config = dict(
    d_shared_expert=64,
    normalize_top_k=True,
    init_std_qkv=0.0527,
    beta1=0.9,
    lr_head=0.00979,
    decay_fraction=0.813,
    train_tokens=850500000,
)
Below are experts of layer 3 (counted from 0) of a mixture-of-experts language model. Rows are named router (the router's row for the expert), gate (a neuron's input weights, with its number), up (a neuron's input weights, with its number), down (a neuron's output weights, with its number) and show model dimensions 0-191. Each number is 128 + 32 x the weight over its row's rms, rounded and kept within 0 to 255. Numbers have three digits each.
After each expert's rows: "raises" lists some tokens whose logits its average output raises strongly, later layers aside. This comes from a sample of Wikipedia text that the model never trained on.

# expert 37
router:132096091130133117124122205112200117164138041177103107177138116118083136198102148168174130161135108143103117128138121152107118095092138201058172146194091131091135149159077102143151082115151075103118096101071070155128162201120156127138134168127150146180123156116118193201126143057121081104113077119151114117167148144142167114059124124159128108096115124097149084137114140116186108095160082155115130092128118169151085069104167092118067154089141121177140164172129120134125123100162175119128098166153120107121123098116141113093105102095146133134166090114110185133129103146130121196
gate5:065149139096119091149110100126165090112103046142079036174160122157147150147124124203155118110120137139089114182105062127114078138116133113074090136186158115109194165168114112129176162121096091174154084118128182148118168151181145104091085143147156127165123146140092112131172158118114096108121132125130130066170137136155129127108099152130195134139100060101122136137125110147150162131136125155099111101152100096189122076139131168101079160161118137145116107140164154117187142197170139160164153086100145155145122139052150116094120067081188108153076122146111130102084181123168107174
up5:081167153083085107156127099125169090170085035169065062138144163138167167113103089176174084167097106139088123115099049130092112124068147148141091138136140069120175123153095057154166138167096125130148078094109160144107125133245109135126077109119182093123155134126108160109125157127093116112127107108118107107157129140138146109152126142123114163159132089065142140136106124151126159108088161140085133084156128112156162164081090183143123165226141123130097123189136128148193120135158150157147134096087147141137107145111165157160100108141159113185104152107125145081140140147159092160
down5:118092181133165137137131170121124109130112153110138117120069074162135161129168169120125048155111174158147194075102194114116152120211170097094119117126097130076085109075145089179144120100155160183104175190126105178095093087113151166193139118093100141144143128118124158078127159129068174141085159120149146127149142123153126097188097137148127064165111140121155105123174133103097103078129104146155171108095122098166100196073093056076133155086151103115131080087136139091085085108091152137123094129118117110173085141149096125181200136142120098132117145119086083113098120111121141111
gate6:190156135109171126179150129103195120111218102186136184144097157143129147216147141142150137120100113096118073133135102138129145127139138129082080121115127176099148143081134098121116134133169103131130128118126208099171098146134148072131128132105106134148125132104158145120060133086088173129096128082115126137138120139154151082090053124143110122157140134149087031156102104192152157179137096158074093110193129148135127082118190156158123096105139063163070137102096132151140162097145154060157091092125165111131144100133140144145127139203139163153134094131095178059126078124115176112
up6:153141187086160138158143145113234125153146111156122192180111158154112165236148153125161142097075078099134158111129110116081154138148120140111119139146153150120160065150131079079137158148126095126129141104092160136162133215108160104123110128111100128096115082160138173125103174114100128113066117081165136126197091109103105107090105151151143132152177131167135084135092114164110182112131097160112135117188130153068122077094154119161118097122141048082070179100114111148112163068162155133132078138162128126076107100138114147123100133129140136155163141102114177070104101198101122133
down6:099142111099129090076144074182063145135059111051080140127129150096118149127147082161098126121121141115135191185176138078102159127202115134144074124111119144137066086098109139139078159170117124123098138126144060126126188119101114161121137111042136139118132150153143093112188119162144099140162162157100082131114143046036102148199134140152140109093119102082131174189140122156150102108116158115144136147082138126088141173136126139152147131141119136158130084139142130097154179152173155155104131158102096078155160121140130108185144104093127105143182181132181102094088090109186137093
raises: " he", "ably", "ability"

# expert 25
router:099106095160139115118154141107112153147128168081142085137115100059079142144163136213137091114134152164049095120148095135144149067129126150118170164179090138090141161094074139157132115063147097136175167124065091141144141106101208076169137220104116169177093122087168148179111149078129073143135118138099171116096162111124115164079098121128136102061083130141131114105129176117177096115124120077142129101146103169146120054158177150098093110113176152154183147149166113187156111164152132122166153159113104076112094111122135094090146114104151091125124085115126130145171126142174130157
gate12:155120126115096091118080123104067130053168103158140130082105128128097146199111131142149117136098159120197113132145103137070159067122181092087129101141157198133136165114102109121146095193095107147108123155151152131151156107143141064096122153132124155156104161131080205078158151150098132152121136129120153138107113162153092157131158131082097147084109133059159092170112122126119135130189151122157107072105121172069092117146110175111124125107183133117158148198074205132135134158153151108098164134167170243137162102125161134120164127136119138110107154164175108117092104107107094045
up12:125097143156179110151114073112042104073137092143169124139110109149112128179148094136127139089126087102149127099120118160107116084148108162146114083161125138146100133154113107099126129200101161194118086142153130117132172145165198094087128143121099149098086133122127108097062161103133074123158127102114113108103138131131092135101145108102113137119131172140093149181130092118094157140113139222108122090158049135098159094186148160145137061171189170121100087161096182107190151156191126108151127105090184200147154110091146181181140157112117055127057137161162111146162123099116127104
down12:166101189117096173154137125105170148201108095120143139144204123103156147137092161146128141153112153128115122096085155155187136193091141128092130108067113083133102090118131175130093183173096127133146124151056098179175104145144097144119105093122102120122160175186106068157101104144138130133136114162124139184100131140059134027116104076157138155130185068070115114212166121163162146094091115109127114153153111130136118129088116136188129164137119165077129053107118099112107184106165119121108150138102178092152099146128145123181132127080115175134142131101176145141092122071124118165
gate13:120120132138147165141070089115106111107099107150143159117082123101128141079132098087179107114118139100119110104199177169153136119066059145228098124195119115135098095105085129099088182147160139141117062063115109074133140146171145129155124176104111097107105108115138080169113111135181158096117098145089125131107126080129061111133166126107124121122151107137093164158114143191157190189126163095200141108135144142123147128112068126199152094185163151119128184102126103110138145091142121145111149117142165151058100174111119140145099134152099147116133160137156140091194166194202100138
up13:097140126093089155160115150118097092124112167179102206075106138117167111148131125140107120156204152128137108167085136122054110162154124092106135133082169108142058112140151110142165129124074112116145112142089155180159171105116172105088120147158173148169165086125128162036099094098150082091137140137182140078098132115103120110160055108129110069160133199123123124162164087114137113148189131147133126106136085175140093159125080130131160124149119129113168125101165180197154128146125157132109160173127159131182183099138131145103085125088146119090148092175116144160043100117132097046
down13:084134136136151128136122135116148176141109104128161121178143170142103067105121080118116111153133165122092108086117156094152109153194121130183122164126119104067173119134143169151096180105133087082149129151158124110081173139112138139115117105093102159053124118129089106191177105144101165141151079131134176187139084133154119196158164115142097150084134110161154132146087149134180107153046174138162189081117114126096195106094105105157069039128122138140155100136095102091144153101127152083117135117189132122103050161147125096193144166146128114139154200135116174045104149112139101136
raises: "mond", "itions", "ist", "ited", "ise", "istic"

# expert 7
router:063078077109138122143140200123121165069090151134140084149153099146099101165068139185107135176153123177097082171161103114131082089139168168095175136149120112090166168169130128184159111121162092132150138177109122116078151173085126116154154131120142184190150186097131170153103122076118100137142114191132110160104155134157135199137123103104128141145065148064165101144104178096168054112129126126110117117098160113170089104156124130090148129054084108132178111138131134159140078134137149094126179153172089136139087150129113074093119127159133073099149082139110167168077134085129107150
gate10:168100112192137143131108118158121069089105085134159117135128179171170128120167129117124163156105094123135153049145180100103120102122155163094092137106185102049152147103088177108099191161155136129143108129089151100103084160171091153088172142114082091094102135148092140160161204159125106153140163079141132136112143089090091139110081116074124118135108125152083111127139135088124082072098093089143159157165143116142093150108094096096201125120137110099092150166178156105155162111103102158140134161188109142127122112136126106111164108177074162124151130112203129147145167105236063156
up10:138130157087067120120173114130143149127161098100101126168139101155150105153151141110130156112103135136140105148115188125130157070139126046164130141104112216110174064086097166130152097151116142107147203131125136136145158078090125126174138121202108125161111170083134116062132153115047032070079126096148162155128122160150093158142171143127117169150074129121218140115105115107144120156085119111156170171144151138194131104154132131093132184131139070096118072098111136129145131191134141187134156058123069125130080109147076105143167095130128126121119191139102124127117145124106128160
down10:139079151217101082137148081094137186161143197143097164149154192087088123166083149183084123138143123164106184118143088104140127159098157129157130190155099109153132152158147178151066167035144071132144162126162099086134140185154125134130090083145112100093086169147127142104127136064132163159144152146115081132107093094122089086119134122171086134129159117073107088180174122131122164143134126100093130054078111112093147189112151131120160078154124155164097133103149145131144121097160131083101122131132207165097195062125125122131127157162140137116100108154110120117125141160148124079
gate11:099106122102124151115112147191185158089118107166078102156113111210131128126121140070089101125126100126108149082139114102174113064095114156103140123137137112166158076169117140111069145151215153147102153098104150120107094148139112139099089110088115063119151159122110121108070174093140179138106142139129090171136139144121129139191122144096090173139104198067069134150138098104122191104111095100166175170137190093115158146149171102168154124072120160103100124152124132099069112214141171124082119144150131137120113100123128152125050181151084132123152162152087128089150101190147079171
up11:113117093096185114101114156111140112157113212121113111125147084145122121112100210121081111131172134189086120101132169121134147088116132189132158171131157139143137130133100077131191120151183140138142093084075110090098090175116163108180140149081088109100160136069126177109073116138136173102173113127132175156116091217120131177090167111151099147170118149118123175134140099074098165090108173174121200099174138123061143114037113129154126087143104103162098157162131120177125107167128176105177163078108143103121122070132107125170103161155130084165117102093152137120106108096126132112
down11:127117169167153187176123156118133084134123045124067132121072140134113101158124104097146150087132113102136091162094136155129140137154124170150060122106136127090120157136142110107132150111112107077066188084131142135143162145093167204050109091148101165173131128108129124172094124153076087108154139080114095125205129120184057096152159134074138144123123112118105155108145149125117150224150144062175065145055166130158091161129151073161090160091127101096114109134173134121135103100169108116122086156109098157144126136117114137104163123130113203112135130123176112153112069175183140155
raises: "\"\n", ".\"\n", "}\n", ";\n", "\"\n\n", "zz"

# expert 39
router:136119095099079100151122196097167201161092133104089126178153100154067106133160122169146116173151150150079074144126143124115146087075114150085159166117054146064164127138116088225096105162084067173159164159087064126134166143102147135123179151135137149158110156117166175118152121055111045092139099139113154150161178086147116118148145141190139086101102155096171117144160136116142087113127102149141183152126166133140107079082117153073095132154130068146143120149130113149124094141153196108147089157126111094102126118138144102107122123171115086090111120163135129125076100089148125170
gate5:126152109155133119129179132169187101145172122124115107094099143157116088120099137163145149120110144161105078165071148146094131088171153171089171140120016106121131139159106145135134089172181119155100152138106105126146144120085117057131137105125069117165120131177113126123131048082195074125155159112115153180120146112142143083125056181123145135121124152131079145196132103182136123122113128127041137083152146132099083119173133172098174114117081100137132174131130043097126141163148131055120092176129185130058147098123143089135101137116167140169127172101168133149089123149103162140
up5:129074126129090095115139165084101115128068090087187139077156130099078137156137149137127144138099118176126171142141100154149168084130164081138167173148183147133116153129121188132131125127109121080179105143140119173096115097112135161185098183124191145094138165103116146195172156131140166132124127155123155096107084105163136159097141088146107064092122095114127054075126140063172144136151153125204096098123108133147169119068125107147087164126070176142192107141124141099067074102111139166190191114135093127168092138098135120080140111060102142128070080098104151149178140115110128155
down5:113122126128179170104179137142151115116093167140158093059159166129109136120080146129158170146154140189133122184117158111108080115176116171114154151141081170112172092137136154094159093160168113122106154111130147129122111055068090044135104150198084146135167148179122178127090103089145085122163141074128128171116136081151137118099067188144137143144118133126141101099121079138154096096144106122098126051161133131116113024150158188120137138112124108149151131143141097064070150170143101067095109145163144145128149106162110150141121124045131118182103190079115154116132121120097164162
gate6:085163146202174141164120168098149142197136144130106134143144140163151102175113137186114172165155148116173121097137131173113188143216083192121104056139149152139130099204148115117125120140119131179112088110130149108158112059190126148124082108053160102087109128144068156112110129129151105104100149115107161117147135097119118104119119113149093154153173095093111164126140077148119126119167133137061181180127155102122110132136137098147114055152097089120055154172149138091102155131168117099103077128072138127117173113160051127186105103148136097112177101124117094150087174072104135120
up6:154157123110148080118145157093128098094114178185127130122147192095100185101131199139134094096215108098104120119149142161123154101143139097125118173170069088190094171077140106123132141098120128095137195102144134131115059087142111133135115115093145116113158155148114143125139146118118130137102139157136118183147142190135134144184123114182112122140147096128176093114113100159126136117142138180179124112082097133116124156100075095089172162082060118046159171076137092175050086094094081109116151117154111132169140135130208149097111088132070103131125113170128107119096074126204180115
down6:103177102148142192120118109142164147131139093130131110171109057148077134118161109051127120120093204138127163111063133054182112120100141150169178079091161134142111131131121188127076117113188158093102130138124083110175158205127122120116166102126120149120135081116188143117136110054133137066103178093115144149119118118180100142107159136110098138107147104145105151147139168096120138114080130082111114150159192159155140102176148146172115137085158156195109039137073136054157107136166134160143177134110115063134115140161097118141093182119135051136125138107157162144167139139121131132
raises: " |\n", " |\n\n", "weight"

# expert 8
router:127131090111126069110148162126142114099038109150099140212190097137125078138085125168140137161145117147166128165137166085162106097078121117075185111097117162115153170141135120170141116148124091095199172130124157123082169174095153081106162147129171170176175131082112113162129115105121113180109176204137151127089179132145106111136050086138150144098067139105176073108173156093161098093171109149119117119110112172127085052139147152127092144099109064158150097120155162155138120079145135112166151152136106077182109132108148093117140087150143146110098079173093165151124125113116111166
gate6:151134157165122185156188080173090062109090114171135180106062166114161097113162142133086162133129138092117171138025140122121138160125132147079122073119145050138149120118130165118104164121124169146145093137142151122160080131169173151123135103103106113139130065098108035116161083139176147103149103111075138194151116053151179144143133113126114117128143118125089111147182091156138138117092090134144136080139101151091117132223132075148167121046086160100112108183152126137153152111116082092061138094122137166113147094186152161160137115111125146134146107107121169140129136137095133102
up6:115092126146140095139091202126160185156140167111148121114163128091120152160108145145106145142109062135128117173167085159137089155181156131137108112128126160150118158102084152154095077087107145107076087186089093192113105104122100157136151159136104054123108141119151130108107147102152084101118184164171146132142203107125069181166132137196166179128121154096117154097111159090125193109125108118127054126127127056192201142122138093156086148164130159114165095088099163138081108157147150119143052174105165131150151136123076181142134127163117088059079112128129142135096083149129126160
down6:158082094103132155108189101104129088078110107145100107145073122161174108092149148101135119129178098077115134096075109146088145079122174107139129091141141092136129125137133107140125164094119104153183116143137147156148146130164189097178148183157084149102136092115160151150160113090098104058109100111087115092195097143134221158101090145134092123111075079138170202144086064141140122183118089176133125118183101180167156070165132105129143162056092148126156156188158137089147123140098146137082110137148099103173126149169098185098117172141150133151113128072160126097187149096137156110
gate7:139174145089146105143125096183182135166073133114127100087167197075140185103102101155089056075102114155164114159094127111116081153173068132130136126110107066150105143138151127101192135152090136112109081106107157093106138161156122174139113094092084109167133157157124154123093135173140215190086131186142113110095115183172126133122141094160128142139172084118142110130098120044162152134131115149086161142093115118116071138114167091131132195140103085165114125188136152168153147085121109091177118090134121123158139153161140127113063123114164144132151106133126175069113073065161075116
up7:164173136168098140097103082129108139127117173129092145133096133137130089127150120142061190146112122163098135120113143128165093099046088069091166090156140089106154108147111127178143163115071164166140110143139136086095166092168171119098117108111125090085163149141159129116136100129113126099093164203122212127161099158074120176101166124151116125134201141121088185127164152127108170097164112131107114166103094131093155127158112099147119097079213178102155125143128233181071141155085139174086174119130073138101115109165155161116128173098140114089109061119102139118135157141165151131
down7:152131098102067118168144121167129085104134160156143138156082154110105140050060130143091084077192111048138152148144134112120133160168128152131147156154103121136131117122122139135153111126129100074173141163170145116122087130075125086137135076090178138138136141111105138163118144147121174109135135116112049095072135157187093132179126137030150175104093169096209091120108178128178108164116163145174128164098163120147072149209144156090099125141128088129128084053121073071131097102087150138110113152187098183138117143152124103156149193147141135100110175136133128125137152131093125116
raises: "raz", " others", ";\n", ";\n\n"

# expert 32
router:110100092132154134132096139053124123175124137105154114143155104093088126166150095144095089139138190135088139105125132135119124078113116100075122138172048118136091156081065074190084119116173072094181141146117098158136144156083160112140104219149153165112123129098115179173125163080133073143160126206132159159114206123131132163099161130141139052101124125156145105160090198122161093088137135126167139119098209176137085079118138117102097158084104127143151132164107184143131077140162143138192139114128107142147105182131136103130140147139126145079076111101094112142096138108090132181
gate2:145139125143119132120165102180151205149147168112136118136166159156103085123139173146143074096138130125149075080123153082110099108113164170129138076142135123052093132159091125157101128150137083122166150112158122122105128156171115105098148146124121137156126211094107143214145111105156136114075091115169115085166079081090055072144160117127067156129106131159129145124078124095105117127187143061104140145116146208132151156087123165067156161138146144095086172156117112168159113111228147117117127136083171150161145155133167113117147147055129106095114083146114140133178068176092138105
up2:127115137130088091146109144126124109107080146133102092185154075108129111138150160137116164142072162179144106185117123098128115143079166127079167196088102193160152146155148096123154103159096155126108160136071049124119125143106148127129114135161117125158160127152152105084133125103103115089198161150142180142153142174177152110075101106128173128100093145089144076097208102127115103144107125101148094123183019078184101083168200133124103113150117066164193116087137111141084116177098114115083150130157094105136086087102116069146146133182121119154116158107159169125143114076152130129
down2:125147150146197117104122091101152118111174152100149115117195140175130106146168140152153066137151138163127095094123158085093147064134085144123150113175110112114149129134069097172126095137172132146147199126155152135176100137156136104097095167086096133153115177101073180124168145120154149138071045116118132068162122123090080144123160116143098135150126117188111136136158113158088091044189092126064137116123174119196153107147121131086130137070137147121118119159161135070102041156162154152166108057086136118146108067136152099105191089125132176138103080121133104136165113130109161114
gate3:165139109149162158113137117148097056143132094182170092092113113156111109088134137100112172144137124117136131125110184110112129060158081099105094120139193122139147084121105087154175136086100150109071104108160129115131127106131090138119123170173155098075118101059128153143138174146117142112165108143082156191146167148144106123068137090109105120152166107130111141086068144178088133116102171161106158211127145129147119189143099097156105065107117155191148120119128168069124179181147128125136131095085085101138183102097159088139128155110068108162121205091186128146081147186091131205
up3:072118122089170181076094101174176087138128156108142119095172158191151080107109173127101068111159116173137174113097134140052122105093118118140118112108111068141137084134121107147097091139127099124104082114121121173097103171125076146162140139131101106117129109159044110089117115163109144158166111140134183132131091134088147159081124137098109105071172177172229134152155084130083120136120056112132075114133096145088147161092170122138129141131098145100139169167061145166156149206201124182125122173158106137173164120145126130064088152134174132141124136144151133122161097136167160143
down3:118090153090048095118190192133074137079136110124142100149092131160113180160101120126169113167162162139126084211188119129135158120162077157151099142098146117171102143099128123148140148118113136114142170107122107084151075120092129123110053056094156175131101154085212099156151169176155120123100132142110146140116164073089138110168123106148140088085136143111112101117088161096164156143138146158199154162079145136149144129115065109160144139176118098126130137134123126150139123068061138094072131060148109167061095131133163121134193134079098104141176140157096079139148165138088155127
raises: "ty", "ring", "ney", "ies", "ple", "ical"

# expert 19
router:145074089135068135127115194126189166158112079150091111142143066144054152166129114162158157119112116153087099162146119158127100097086131154079175161123094158053127153140096111163071041135119074129153147134071075151083169185098128095126168170123121144165136125112148195131151158069123086110137107144164158084172141091162173097079112125142143094123087094121170128122130136144154106085105120189124126138169140160168087092130160126100103160157072095172154117107135098153160082144120162154184132159120131109082109095109141100104151140162151125116104155131183142140105113142106117225
gate7:148118118064106125190131146095155180123185157082105089110154107174052043154101159124119140104146144163129066158165136132125107121136154142144142148132155185124082145080056111109086039124141082143151128122090091146110141145111162142156123132084138147059131167152154091150123116147173143159167127116109120087114137096110137111174087135088125126148114175076177151122105137145094031157093132121127123153114091194101104132210132082108172115140108105117177136119105116126110166034184131129152089083115140097088136142144127108175145119190120146110105130107130110155110118164128069174
up7:142144140109138128160080111133169162089167097121110121146150108171085129131137102135125157056149105111138112137178154158133116166117126174185091113071171128125094135083154095115087083129129148112096125139127132123103082138152105175093137115068125139098151159112130081138131139146190136138178124083154123068136102113126198079129125144095131091133136156076191171129124117179096087157080164135069128178111089144104131163169132075137187142152106108100083113110136108110174180061118102183154012070117152164073120098151146101189107176208118135139135166121141103080089119162121114118
down7:077087091123135124122169106148078176120133126192101100078096169117151097112119119089078108119123128130112163088107152157167153155112173146153062140139184081085174127124119170176164170128115160095124124172133196126122122116123065123096146117131150094103119076137088113103164153113152140172100143110126130172133133186128067166048168079111110157119197102178110151102181147145119109150158183151109122096172144093144186049160142104154102124108077180128079142144078184171139077137102108093075140141135119159083151114110097141110139156122126117150159105122128106215137115107140183086
gate8:086151144237086075127103135112206220151111093134082186102130131141063134081135150147145094089131083125096099161089144108132114146060141127164129139110107119101131206129185110121112138144080108179137141149112133152115121136144146134105106143108136168132142176112140060116185155180104135141163089141164137125165119094145150135153058141101079043153118093049157128143166118129112147111084107152115123114113091135137102149076106185136184062143182084090102152129116109142160122112028153138109106130165127171122115098165125123087127127150112138110096132144135080107113147144156145115
up8:158184063060156113143171121167082131088133219126129094134081167172168097091153136108096145163158189134130136116129104202148119102148139118180104085150153070108144178089133133105234183116090145144162149153142134130162136127129082134105179160101110125141105123116153149163027110108096144144134134136082128176115112139102103125155161108136104135124159117163143154148134089100140065129132104036079143133114148143118140123102125126141128132119096196149134136186146134155105099097203136134127154127168152094100160106151129130150069158151146072160087097125088125099182084088167139132
down8:126157107155141040149146148128080169104099122135070101149125141144087102161067187131134145137185114118113142092175165116110141102092083135133121149141080146125139076129101118136107153085157091140147130103048108082147174148127192174090112163139133120103152105145139118164130105127124029136155125178086138153158088155134157096116089121153129130112162149129156160126130148119099134114132155119127080155113123115083093122117089117150154176047090125125164137101096146066145171223079100133110130133152194101140120105126172210131149127093134156096141164077125141226108133195068129113
raises: "th", " themselves", "\",", "aging", "|---|---|\n", "hood"

# expert 24
router:084111099084159099163147132101129157133127139103104117181152136121074070148139125219198123124106132180123094223116075104127128102093183150143157136094155131090150150125142110191125154110095092115169145147101082164124158107130100120106161163192160151164144146137093153156144097101133055180143123148168133164103163080144174154130123136211161097114070111141142081168168163115143086174140139104120082048118157141134078082089122178098112211094108084139136118162140144110128064126118156101117158154092083127150120089115141122094126071164123111119095085146145125122163086133140126121
gate6:081111186103084108153110117154214138108161107110146173076117201125113085085128106166130179123153106154168085176091126145099121138157171131178113115111157102098194117179171150127182160097083146097043138129134145161117113153190077127114151121132123173125147105123083132134106112144094070132116142115164067133139157112110063118166131134122091154163099151144143102120165110095138099144121118107161094087119158124092077156158142111141147165079107130129188027126131145074085117083192143136096178126130115141152178142104099171136136122107102189117139164074160077115125081131084105112
up6:107167108108111168096157120098110156042115104113102181102136131174112101146129139121150146100091111093174146137111083141099103077117193118115149091138149138110121164186157129071167150155097135090136070143114093187124121134104138159101138143223117134140137144044139136111164116110079096129143144131160122188122163070065081125156178128175158168084082131126124084100105127125138123103135101139143120157105154084137123146162179134142126084113149118135114067129122176146143195119080101067089143132059080129106174108117035113104109053130108182086090130092145165120123133128156131180
down6:147102109184146112140108177197115141153121146190144108107149121107110129077094183119085144175131128129060154073140120101141134146166109056114128151129152160121152106100114067124114102064129137181116138113106104095106101122097125097125129111130145124093136117214144103129085151103141173089096152131144121061141111156127163145118099099114091128168151167128110157150131124115160175104107091163107151140129063173110071074056113143077139138124128144104146173137143095053093140139236165154181159125163171107183069135170179128113170145089102125109188088161179174119106159128111111096
gate7:087109111116127087148173122097105159123108128099077146137155120108129170157117115102082073118159114176136121204099165103117153156082139111134173063085127140112208070182135124106085124155097121154114134116138137090154092164105117141141106149135156156141127116125108071104119108131118120144166144191095155155140136163151101115105128137111161165098148142080157109098171135090145109186123206123179095077074084124133130119070084181133098193142177096193093110103140115058145134141097141098080146130149129145202102135139058099078092164138145156151150184157117181177122143162046114117
up7:122159104170098118125067155126105129168117129133150115140141120180065138161130066121082195198153155132118122102125180121136085136124144138112144127155085136116110170123117154134136127163174094070182099121092093101113182122091146118137106165103126114125084132087149158161149094112089153092142097117093117110111103202130122129093142103115152101066100099080190155106079207133154122091150145121097162188117129144147128097179128109119093114140208223171181162082139124118127097105137127166133133096137097079112136187115202123096140140082149080069115050127158128137133188107174123162
down7:093130094149128135153182161125170121131099098081054096102195077125112163152123112136076115128180122147128116110104108128096155149080183108198174121089066090119165110161147186107082151165151137133118142093116182117096106196119098111127064090107138153127127133115096118130152111181142118155147148144098132132106124125163129129128161097092140152089152155087131077136137117100182089155098151132136166096036068164137115117096132198124120162176178118157083097111113111106147103103077119143157130129090132205120091188151106123115060145132175136166125165104101181178123158151068093075
raises: ");\n", "]", ")\"", "″N"

# expert 5
router:072165100123092083109103189078142149124144187120104176199152087073096106186158119150151124119131125177138083188121122098114103090145151109108167155137082165133077129122113137185110089099093073092163178139107128163100136097081171131111170162159137153190155166073113167123160086091091050143155128138158171171159172164112156081154137106157144090098115121125126069164162128125140100149175120075198129090137100160128143080145155129160083173134142125167152070075139123122096108149096129106107175125105096069159111110111138131067145102127152159074083139103102141147136098146149127148
gate5:159142176102114172079142133172128153104125133138114160186146102129129109169110104076223141148165079176117084135150113051081103114132160097149117151105148124146101128106127148132068081121095125148152059130155123113105054103143135155151102156129086087083149169135046124115137144152118148100116137132146117143113161108054161119149154119138154156133132161092121156188169054092103053093122144120147104076147100161133181133122098100122123037071116091114122121115161102168173147189154149174107129105095154094083137105138090145158125108211140151131138139138188122103149105165085162163
up5:107138100163161123118104127154092157091141121143125145049161090113112105114082069141121136088141153149112153162186127149119135164131191123199167157093139095106178163108125112114186109062137110097115148156177111048107187132152094157114087083132163087114142089149139107161069138139104151175164149146161109163126081139159122070127188148131077158123128091110126169080134182143130085216093141087125120110106145081125120130070100101126118124113100094128159126154159072168102115073187163147137154129108122190167108160139135097149156116182109083114075096160124127144083063113154086159
down5:133151109158125106126100149109196087131145128094136104135068132110148139098176162068058071221101136109135146134076150166191105107109105104079153097150141140090116132150101164161173156160124126079131218124107123138152191148114120055100148120144107202118136131169137124107105074118104084096120133140085171166087106187193131142079128127133131116120134167166050110193093118136148175127085085115112097137135109167136154131152171166152150130150151221127141132128130116143128123107111056064133136132179052123131134062114106125137133131087128119113114103173125125129112156156126104112
gate6:102156148140057140150138110090109116133121206150091200133107087022151153120096143121102106128189142102147072191105145130101081110163103127140171126148175181127077161118183157121111117061067131091112180104140126108108172117114143137110142123210087101193145135123134157125190085138130083114126135124136157109123148203096115126148087150071148117114145134139113124179119092110111180165158151167132132136128050079117143126178165106160138167141177113096119066146110119093153157185175139131150078149155097126168128134106107128124153148132101180096108122145081095074095143124108092122
up6:170151092099106130162173163102073107112106105131105170137102136122145155164136060151133107146131153107161105153095105150105140160194176118059151125115154114083113124104148140092116153073105087082167170071109136174194141134121148111152161137169162106199100148065112110118149136120128073158128122092113124123147224156061150109145117110108140100134166096149099092217112102154161138149234130089146081116122127106173134155162131134153104113171189067104080141137083080107111153132175121119113143108132109087071137150162090119118153106150207115104127099073137142120157155135097135114
down6:181089129187129115104129123157136142140118111136152106144142151065149073082070164084128153144119100185110137134121125136133119076089169099130130085144159123197178187181100174088111091169088125123106105147153154163063102115110152078149121100113163136138174170118138129168139155127131130137103122123126074116081084145144150141114115068086151158115109128161153105119140133116122101125151155160173108103150131089113116137149146127128195117064095121097184100075153130086150149126147135147236179142112122132116127186104080135144221182136079149081088140107090127106087186098212144088
raises: " FW", "onym", " seat"

# expert 4
router:145110077120155128157100120093118161143089125109151133145130121127094096164181145159128127147153146141067125128165126163131120102154144144106132104181055116103109198118103089175115107133103079146205161172119049111133171141096178116108116192116121139092137187106096166145132136075151084111157141172114169135098181135121142200095148110166108038101122077101130098149116179145196093088132142144116132066102149159146117070141134148114142160083072137133149110155131176143082089160136158089155150155141113106112137121127143093125102157133142133038031109107101150140135125048152119162
gate2:156124155129140187131085117112118105117094086108150170130119147106120112154114167141125137129095115134059111129109160117076192126062127143138118088140130095158090158120085084127081112120244123067098106153167106058145140149088128053130090176121119103100056086124157194125133196154126129137122116133088120086108111114106142181075151141138146102091129117173099084149096099157096180075103161157134160119095196119173110156138185138149108169085182144150079108163134135133160155188158114147137152163128172180106143156102143080138167125160125145079084159143103094114146146102110148180
up2:160115099109091148096115113145117173090156173152132138078163137156171113140134162106127144074138167090145159115103105196021143099180129089126134148132146052130086102114147120124144126143165119103086151088140175142109101114087118141085176137142139150116208089094100113138111127142125104104150103140154147130169123132105158088180115099088152093125172139087112152182149050101189105101114123134158142159197126121069130139146146097139175194147113116088140139098063117141083111121165134198110102120163139126213157190083160167126132115092129120134118110192131179120198151157081110126
down2:116145151079189131142110117100173107148095122065110138133068121110093097101089091100160134141118157116157147116208152130148114118126134128142150150157127168107082108134133095135125111146065146145203128131167083184147090114174164099113138080109110093126163224170130163123131105146112106211131143128117129117163094155046129177082160096099139172119077119187100068121132177108170163105127103195171168116103163101089115101087098098144150149107116098127118079113102165185126084113081116160097152126154069156132122144124177151041101166149164137098162109100175097147135136103127103121
gate3:072112154115108133187135116116118113164126144146118136133170154109202136135183111080110091121149101075099112176132148112144132105163099153146117117137107081173114104127081112130108127149133110172090141077113157044182175147106067168131164149106133127115135154095163113117139170133146220108116108119111122145133161122115090121095145143083119105175120094085145168127156137124097046085136106206173155081094148092148105112153081095151146167222141120136117096162158157131165110145095098136178088085181157119107134128157124150146106129102123093056074141095107115098073173069076194112
up3:161122124100174110136141104116147162151148189120143109144137158146176088092205112106161111063119142120157130174130134148100139122125115120187138080094136128146050127174163110131083147145126154171116086146114184061154187166174092109125165137092106109104133180145134165136101092129187127145160134087171118156153085152137127099119157124123096144149151139138132113119191118169103115123124121086101120069100103077111143141138154136186125132168083180123087082098097141052075124118101095148101154119120103077146219160127094134125067120168144113045096132163082105070064090119123077086
down3:105133113154110097156129176135153169118176117101116128132121098137130134119049119126101167159155148129131128085168105146177162098108157153097120092187134151105194121135154132120129109102111104080170176133133118167072088071149128186145100112179087141122118124134131106179120111115109013136136144096072130080077146123102135162156096130149083153138086172143127165125080131119151164156134186118110190207161134125088122091111127148076105093100133122095145162096162115123094191132164107068081153128075111123093060071118124129146165156108136133203171149167129199108147138179161123170
raises: "ged", "ces", "gy", "bit", "ances", "aceae"